Below are experts of layer 9 (counted from 0) of a mixture-of-experts language model. Rows are named router (the router's row for the expert), gate (a neuron's input weights, with its number), up (a neuron's input weights, with its number), down (a neuron's output weights, with its number) and show model dimensions 0-159. Each number is 500 + 40 x the weight over its row's rms, rounded and kept within 0 to 999. Numbers have three digits each.
After each expert's rows: a language model's description of what the expert responds to; "comes before" lists some tokens at least twice as common just after its tokens as in all text. This comes from a sample of Wikipedia text that the model never trained on. Tokens count by the router's weight.

# expert 16
router:509503548557511509437486531527533532517482498501515566524465497488442529522538556488467486573413481515487504494522517499519487543512543544519504490538530469532454553464482556474467517552474531552486502491447507480552443525521558553468541455488473503468437532477542494483487489464571515458516511492563504441495533539515460459479573478497411489471462480532478461508489490447472467481452455399471455418508513551525520606466486500456464451543542548492481536496491512511547494500453547
gate0:507452492425492455527519513573589538538491517486467547469491496457490505447568499517499541477476443505477410514554534580490414509433497434550565489570514482545493516499488542443459496532513499446496447493437513579493490562487523624544494492466486533507535648461526609507473429577499388521492534476453559558508540485556506518479460480544511544546497496561432529476527560515502488515507465454505454495537435460499522489530470468519486540510502406476537553471512461525535481546516517
up0:600586586557462514450467522479475457556525483513481496494491544550471502546507554451560488483568528481581459484505522512505504480480515443549569422462426481561510549511533505531492529474577488496512434520510513473497565546446521543532502498502555504500465512496499480496527462487565505489516417428423455428510474550477520499496469454517518544418516504529511503523462448472480572472456503497505469531459481488474455469464428460492452511469595480539421518495463486514516457503471510
down0:546548477515442477425521493525449499600489469482533522473516497503452497599517559487517504545452504511477550540527459447521428505480461483528487498539498559463407579455495528543547555470540523480513511541434453554389563546434480540496566545428579399415497500472571465426470445483570536492478478467525538496462501490467573440488507508465553501569509533479455504464510440453475519444485501520470533507448525514478537632506511474506536464522529494494450426517471567495435484447535457
Description: Indentation spaces at the start of nested list lines, plus opening quotes, brackets, LaTeX braces and scattered words like can, this, non.
comes before: " |", "s", " -", "-", "The", "·"

# expert 5
router:524490502498524512476469588494577512521448473527516512576493498554501552524520525532512515636522499579404528446494506411490538483469473508393430500533547436489402490428505489478510528569470498478559491397535468449540510468473533549441559470522555501555454518516500484611401496488621497447540457498510478512526518526467499500490586530517490520512512446507440547530439513488520520485477501425477521470533478526515535489495490485497550566507540481542516465469463526558479505537535492
gate0:478487529517527467486528508532515559453501443495563436594539527520542528460538571500472483571501526475530476456497479453503453478504462567498429522502557453528462481491451472455472479546479433501471516416427491455464442552499476515437498529533480498547550505464437550518462503551637435511526547434505524451528497520496537520480575515525499520474475481516443502469420491418418400502532506491443496420511520462545447479521545503467524513487531529511579495518497488528428498452528475
up0:482468543517524530508488483583513411455580462454530500500499504522530515519503495508411478554469484426431450472526492448487515529428550441462549457460458461442509493477444494495510472426503536530457466524470577447483474467481547535477467442542526530487550494497492496499413503496493523529465571580485457591472496521533470444467426466516565437456485484488478523490518462552534483487461481506432499470475485509481449448471480471520538498518459501343441507508553518446527443471430529
down0:472484485529498559556468522500617522509492477516566592451501505548452481402589499481547542493555563501540439535493492511550517467475526563476480480459490502488477525615372475489473500583492454509452480457553467537500545532492465518540458535494474488513502448496453501467520459500576427522471541450473571450455470486556512464478514480487448531493525470510509529454506570506483481437472469563449513552487498547510529492526493492494545470536515453468481492482462442475483430426517544
Description: Nouns for groups, places and bodies of people, often plural or after "the", such as team, family, States, Ottomans, players.
comes before: ",", ".", " of", " in", " and", " was"

# expert 49
router:532477471507470504459475540443527563559430470511478477534432469511487553514517607481454561532529482496433471442438477460462518520531478605551494470494435489459494481441548462554479531523450464478498479490480495489523436530554504537505540511552506499496496471507502497537500558483513446364528462518443510503473537487545472465542546444495481487493495498503507571515442485515486549544461538433379468447543490553521487507474455498493483486468488529409533472488504558478501510462471498
gate0:471527518487538470511458513537470472458519550478469542531497398538504486475460536609487558514475466498559500515506486491488491497500515559495488522534501488513529553494494435513414468428549508488526534503501538461474519550529501507496555453496471533523489426537536508549597461472558468454506541520569360436511528409477488453451566549512473507520513517482511530436436484525475487515469474533483508507505522571541503542584511500555486522478519546490426506523530542492468512430508527
up0:480564546573494509545494525501517541494493539535495446539481520466510545523457483567540428569434540469444453515567504495523519507457456465523470511461524437464463601497475533478497526495551518492491506429499508523532449456541485468497515522448516497458431510538461531494472480518496448470466491475502510467538463503476521468464498525528418497561511580502474497479504433478442452499542566533550592481502519516413591533517527515497464504512499480441563488502486444523564492474567568
down0:439556491542456521500508496483619485492568540469500495488491535540475486559503543445497500509499581449514545488493458519553508476548470507469549553464489521410494476615510573445554517544446537528518514525444520511518536463444603547447484487453508468495441502504560432476445476505555529443587482523528473468467493502474465482516534482472581477589508553518476454510546526516473460468495451490429533548528506472504521447449377436497463497512510440521483515449521518463490500478518579
Description: Prepositions heading phrases, especially of after one, in, during, among, after, and sentence-initial In or During.
comes before: " the", " a", " his", " her", " its", " this"

# expert 18
router:456423545569525550478478534483514549567471455489493524481492443513482570500487486479437499547470463546500442441462496385499489503554546582487457485510489524472521483489517530459503506539528528524484466440461513547503529493472531557512530444440543413439483540495481557616404577511524480457554535482493512464437505472550515513555530502550480471424485527497512532534469461487507521497472494460363514473476469538487479583501468518496515531563481498433560516539528488512516582503496513
gate0:531498553474469506537429442485566491485561462442486425541512452507495487517516432516417545463441448546590547526498437472525480544504488588518410467481470454452485475481486489461582525561488512526530485522548547471475543502460482513513444476507449479500471471468469528528502541520452469449469499483509481491453540512484524526465537507485540517459449497414502555517514452562451535550495551488501537457523525541518478538526532461522609474508488480483569488521506544612529590543529544
up0:531527551454429479471489435553493538504498536474505515546509459433494526499562476598516555477453545541548534527475499491464436510487545490515417477501510434526456494477454423434454487493513478552571483535487466502480514476447492562546413474446451535589502501506504513622459513513493513427473509487494493498459455512530521460541494436533524499412530504480490488540450522479501452470572535505537517514513533523521529543512561435516530468524421463438556414558497526479465475569514506
down0:529531517583487493470507419451510439447443510464490456527502530573595550546492468466503450476441540450438476504539418552498517533496483482452457533511474537483506520505487515548515472517475470442494561462544434491506502527519495519482438487516524492543463475485501442418394542453488482528486514546442536503582561472495491520480487531471523520481511601583472508500586549529487514503518526504486536530501444452526505498497511519483502453522483530562517489454491514517496424520494435
Description: Finite verbs and -ing forms right after a subject or auxiliary, such as took, uses, report, and prepositions like of, to, with.
comes before: " the", " a", " to", " his", " that", " her"

# expert 63
router:516535458530515537438461577552572549506491559510400543567462428532415589535538491523487436505524451547518468488500454462516519503522517489456474540565485539466472528493518481579425564536517509497473501541448519482496494536524522554476513502505535495472417503470569515542419489470530510438490469480493523477562455433519523459526601566490521494463572464524543549436481512520541508564510516431465530475491475486498547483508554481498470527480476526510524491531532573500497568529446547
gate0:482513539436533493520529500495544545388453555473480534499490480459441570529511479481469483527567530521532502540536502539473546515491462487550538466499567494482486571439462510554514516482517525471466454522482553442592496507514493490409531463548474458465456549534457453506526462556423503456537467464484474536520460434599491519499495513498459562479540502465513466431451481575523549562586505450514540460501535517526490495462484475427451520469501485456564409575529561473486479517486567
up0:467500482497500487457488527476383539608387580410487482549507536531460494540541482586496392520492506512475519480569477524487506467474511506547558469540504434538527512381518482508496550465486528524452520520513434509530529537479489578486483538509464465535525545533493540509595498440486484543488531559499430452475502474544518479586485504453418562540473468536494522543496514485524520488510553482521537572504475484511472453502457504499436452503523509463489499530458422466433530502464573
down0:470457509500516508499515518553401523579464578528444517477494490444496525525516458485478441539488497503491520417612424462567574488457460537477528508507501470475500559473546450595522475482505472529497434474494523502554483578499514458508586532500506497470525434509520451485550538471521500504538571531549535528587545503606524406525518472479510514442473505427533521452499524510452544519503477493564537460542517554505487510518542555424454544502461500569412493504490508461520504498509547
Description: Words and endings of proper names for places and institutions, such as Valley, Creek, ville, ford, City, University.
comes before: ",", "s", "\"", " (", "'", " County"

# expert 24
router:472461460550478535485433548504545569548512490506483553571473489491465543553461531534483459570493494595494528477448490480500542462507419520445487514551470518522484514453462500539429547553481477469506466457473505528484466486526582534488548537470575450517468440551517520566426481508587484507580459534430486497496518426472470446515557564468533461476573514540499551466474495473486441514472496431415566474530547539470569521558538457527435519484496437561472582495517528519525544528512560
gate0:459527566504473492443476550499483456452525497419548476534455534489458511487510558469520482475424561514572454490541508551482589366478496501455474502425487498571459513479460536486467500518447523520429477500525465585547533426530453522519453540563503419492549482470512515470568494524448457536496487542432469555536487580528506485446494546488452515489504490476563512546497447492452506457541523497479465478547504530514549430460447462526481497507485506560525546476547485512480537453596481
up0:481493504471493514484476497472458483488455504413577479500480418513504534493406497438512509440462470609453475463477481533544521458514493419441495482402473481483502521468536507481383511402505453526505496519486524527549494498442489504511455441571487495454455457562492573507499477505426516448489466544511423596482488524507513506485541499478543496531472424520539511448504457465467411465503546474395479491474554485567514465522529504507468503514475465590447394474567493509548484422544543
down0:462489508510522461552576501523532509476425546530583438507479547500511572462424504579520542547497446488566535517463522477536500463549452565416504528510530536496505541427476449513542543509510485486532460482521489553425441551522507532514603450511463521492492478447462515442421491563529576447608561563475515504510549549426465487476509524508456553547534539515481508470509502534497550494533475472540505468511401516549515462443493506458544459463465459497494506539543480540466428566483502
Description: Proper-noun heads of places and bodies after of, the, in or at, such as City, railway, Army, California, Avenue.
comes before: ",", ".", " (", "'", " County", " is"

# expert 12
router:457567583538506479502471551527586576501522516454467458463479462454480561588523559522475538539460543570491510482438446499520479539503510545454437552550503497517430481433543558573428564530513490486491519532510516456512480502453543545436461508518497371524431473490584580561475534442513465521502501566472552522469509509486550461538550540478531468488554477525519510476444537462518440515448522473476532501504487534549584480490488439502465509523537434558488522428516540547546538524523510
gate0:491558563568526491482529495540506498463469560453481511527476455555494513508504473514522577482470538442498498493462491456535470528457491536462426511473530476437473483499568496516494570455465453463459497542473511473504517451499466467477427509570499393566467469405511449542524451528410465462448456507477498513513456454541503488517494568456484551549530512451515457472422514511492460543439446474555557468465458504529463489563456541461526479476490472538486497504534511503473524456467494
up0:506499554517596493484487594521497591391530587482476501512507537479517466457454524407528479558511484477520490528505485485485462488446513582422487508492449515471524454476560469478464461536552492515480469453534500514493509408487435447407488550545527420520416456463467501513486487520460453480496483459516553497493467521487513475508418497583537527476514519405554557440442535485520568545494455544518520467496539541521508468515504510520470495502489508492449515436554510566419476448509519
down0:564514556549477454513546471500520457504542470447450553454551550476496522433575480448493473492550502520503491528528561493502500553504428586448557528563538505482473437438537543484455419489431476528537489498482481472528513442512564505468501487512531541512528480447476470429515583543512541476448475491586475465451535514469548447485487533570559527490518468407492500503549505490571478505457479587516514498486580562560485425461563574468480544521504526522405429514516522474475483466513554
Description: Words inside names of schools, counties, political parties and offices, such as High School, Democratic Party, County, plus many line breaks and possessive s.
comes before: "-", "|", " School", " election", " University", " Party"

# expert 60
router:504517562526487484486365490513578488552456464452508515488481486468522534532506618516484526513441476476489477450454480500535489545549491482429504554562478512511534453441547449489479531526505492474498468544483558502484417491472504549464607513553601523585514486601561548520394565518532488507544462498463548462574552458480538516518555461508479477478482502515516512483435507499551481471432495437441583488512534536514474533481476513498505476619513449498541532532557517475535492487501497
gate1:520469506504434502472493558493527455504520509480517559496550551533410497501490487518540514547504464427474447499532495474477505572440434506542480479573603504538511481524515503552505531503452505531496450551484572461458587503524472487489543473447519553566483521527567498533531550529501433516527574519466481489458544532584509456466481484481503478498509529536435506507507539532443495457516498486445541513498500426546499500436456530432467468488481500464595515548518488498544454473502484
up1:485467525503535459555488588458485543558446502503491521463470565488491479558492520538529533455529526456432418527546511488474451505479563495455511472536511572479515462509538459483537414479419473462497503462518493574538538412490537527434431525532578467451490481487557507472580600511537556555476610501503447553486452496503514559485494487563443479454527485452553455492464547551523553438535476458493444507488603477473499565526482583520531524566534481560566482418518500546536442517533538
down1:430479497489526472516459470545482439491485458475481428464464507460534508468523456520534472491445464539522451440477514486437473479486559517519470472531509508526506503484520472431540534476513484571516426421537498520531499536534452526440434635493485567457464541565547524418453507501392518458471455441479486461498453489490532507529460541486509457523506497512557520491507389535481450494423480538439446513472560502529505453550501593508470524528499487519544483461529454512538501582531469
Description: Mid-range numbers, amounts and units in prose and tables, such as 15, 17, million, km, 5,000, and dates in tables.
comes before: " |", ")", "th", " km", " m", " years"

# expert 50
router:525555503541516474451486476514542561541462502482489526517493481522504515513456572478435473515460521508477476520470454462494481507545512489477463523538448560470573504498431536502531488535467547464433502461497422451479443477501513625492504467523546488495484530522544522544466521473548486521498426518451502511616517487463508452452533521519448405538485485574539538501526579487490422453489512495420546484487564523458509572502521533480464529544532491489530486460439499493511510529537506
gate0:497553513432538481539488543504506492466524562497533441474423488496562561586552499455492497526518489455511466525500491471417475489556532528479515456461467472508524541470585476490466464507481484548488476525563435535529426490539518538457519486471562478497486550552568576463455482420498463395476466471491462491490536497491467469469490421456499523556527472528486526515531625477551437543489545522492472481438505513559470518515367532414564461471542518547530523490502555475549471518481475
up0:512455470495421522516445481431445445497483460470476496503469491501525463481576479487463522522483495507491573507466557512547486498514503414526512498512407428542509480530503472500430479516542451525512498531454527489503454477499489497472542533506568548555518510478472490488506490510521470547524448486521510465492509498412515479547503451490549479479463578350512516524476466453461569467486470511559459544539509486455496527503493475512553571521440468468487494449627458488485506506436556
down0:450506520551511568494485549482664521502546483453444563529523543489521482484490453515458522524448442466539480461457441503509509447530499506463522545450480464498492506536492509508503514513481505463498554464552547479485507564554497548486539513531553495523479557495498485676504453492493519535461514533445571398518510496514573435462514518490513469452494548492522459462420453504516507484514521528537476468442522566585501513470479500480509504479535488474574507448493532469441524519489503
Description: Years, dates and small numbers inside table cells or chronologies, such as 1986 or 3, and other cell values.
comes before: " |", ";", ")", " (", " is", "/"

# expert 29
router:539499536519495511462504566542617564539485550522509603600524486564536559543487552496487506564508568550481507455492479430522520534485549483477453449541471423478548521446533500541457479565450511487535505514422477516523462454526496570541562450534544453483429541551487508560380511441526446461535450495534514569574531461474505457499487567492438507465510504554533513484451572500443503490508512482378524506509468523518581509519463489510540551572561485495541523470496572554581533523498476
gate0:546468562465396524519561498546616491473425460565482521572520483592515545494432472472558438514495512504531494454485532505484513475464527543570553467464517468516461511524509510587500462461524464433505536556534499456595539495435497497497488562524548479470464482444430444559527482410472523483523521499430578556524494435563531519555435510517445481493544452484502518485508543436417480516502389426455530469497442493495522522501473537396611529536509475528531428492542503498472481440519503
up0:487461517518531516551529470462465474478507486515532491448454527479434441427419509458499558483483485549554504541474516571510493544517457547507449543569466513554586556531540406515478539565480511502492499462420471494522426531575474538516490471566489457482484520517492475496519571420528581434484535340549511496525512484553471528461496485462527503466494559524560479514566520549440550487525485498498443469572549498502508556548466492492498580487519430570455509542465463444481577414531521
down0:448511494498536480524477512477480461501471510562552489431511506504487538545505471488494438495451527509425486404475479532457446522529466490484580534527469446481527471507518522511500475535553500487475444478494491479539484465526480424497474540511388492481444494485525473541514521431537563456463489438426432561471504518494444548479510519473585518507495468528557506498457462462478583439458473519486517520493562451454542520469483497484462518532581574369500427504494467487494559510487489
Description: Final words of titles, years and section headings, often before a closing bracket or line break, such as century, edition, Committee, (1912).
comes before: "\n", ",", ".", ")", ":", " of"

# expert 61
router:493508504468485515425456524541561587518441513419453570504438468497470536570511464435421465522557454491467544469499445521451491518594423546518510497549538531471544452415579528522468512533508470474477479504518537515472495479510512530440490502578469412560443479517479539490443557546562467468510523517467495522517478453574513504503493578521527497563531477541488531500499533538512525492517501455424437492524451528499530567476492522499491515559547461467474523485512592552585525471524521
gate0:491494467404497496475519480474562465488488493500471583527538473485497503440513458492468519439502422480460497515475545517434537437534548483563491390548473457500544459469535581512499514481475513421523489457452553478513499533536501427500484579495490469563489546465561440488479507553438511399529531512467478579578478518566525526463439500463528477561542484514533527467487511532479518480557438511454514507520515543528507507512516515464512548522485474508484475417465550559477455448478476
up0:467470463454449465632482511505524488497490530512480513478565483548606461569472528519455486524438581474535511551457460484564500485456564508415548552466512472514500470515519553444492547476522453508511527484477462522391501506521571478542507489440499474556498523416527487507486485429503517561504532414523561503537516506491577442467453504456517542528485444500491449457454560439509507472506521587499492517487426530512505537547479475541580489511549492525427577427510535465557509532526525
down0:553455516500534438514453558474466539422550519449513516497571519529486518484521509517462458490476527434505560483580478492477476439525514499490482556508513562492482460568554515442554525527490502562470467474486492543463543472538529465461510482479512546490472447467490513439484452535572526534518509498487501548567480488494561527546489535451470483511481552484497493481533453509517466515455546506470504491596455492484556550442474487494549509448475412536514529434452484490485483550469591
Description: Line breaks ending list or table rows and abbreviation periods like Pt., L.A., n., plus math markup tokens like mathbf.
comes before: "|", "S", "\"", "t", " be", " \""

# expert 53
router:534477490524482533478468536513557576516465516541471563553459422498478605519545518431474469566515516525496496508422450410454519569553561553477485471544496535449527537427501575544482527586473538484501555447493454442504484516498547577459539525508600491488452482487534498551335513466610503479473467519487577550537482446438476462508505537461446441488595457529527509489476515413521491495497530456462504475476466521481577498503527539493550485483583526535613474438444566519540515525481496
gate0:500488494451448507520463528551504491524500548562482493499457567631511493541536477432524574521384506481504508424507495481436460580479535523532467558556489509498509448426475509506482423472506481412528523431555476535524479587499481460478478459493500497508497522489531558489496535591483509502465530546472491447494449526551504536553479507467457491502471489512478520426546475458477489468471504441482508511418455480562421462497553564514500531477469509448499429489529569451472468430479474
up0:468554541579418422531520477491503495447437455519560488537531470515492555532539499441548521409593464462533467446437409492510470573447492541515443468543520555537504566575503428538505492481499443504520501552473512511508481514529469501443433489544507449565528460416509495487456500470518502444515490525532464436526503484575502466472509468445543549489487490487518529527446452515476540483447496515526522574414455456503518528480555474497451427488566625511538472508541454532524470482457412
down0:436517567559438495567443593594530456465486495531544470413432498509554484500511490471542430525513550565505491469448517513523491516476498500517516506476482530512597481520498494504552520530505513483535437462575484439574468577543428506464420516531460446481481509473520518486448522467463517596453510401533482523430516482435470460501450497537581552546531425572570491433421497433487524539432525473492526544508507526507504466432502541447461524441467504542491465462507520517450522508441543
Description: Surnames and the last pieces of personal or place names, such as Smith, Jones, -berg, -wood, -ley.
comes before: ",", " |", " (", "'", ".", " and"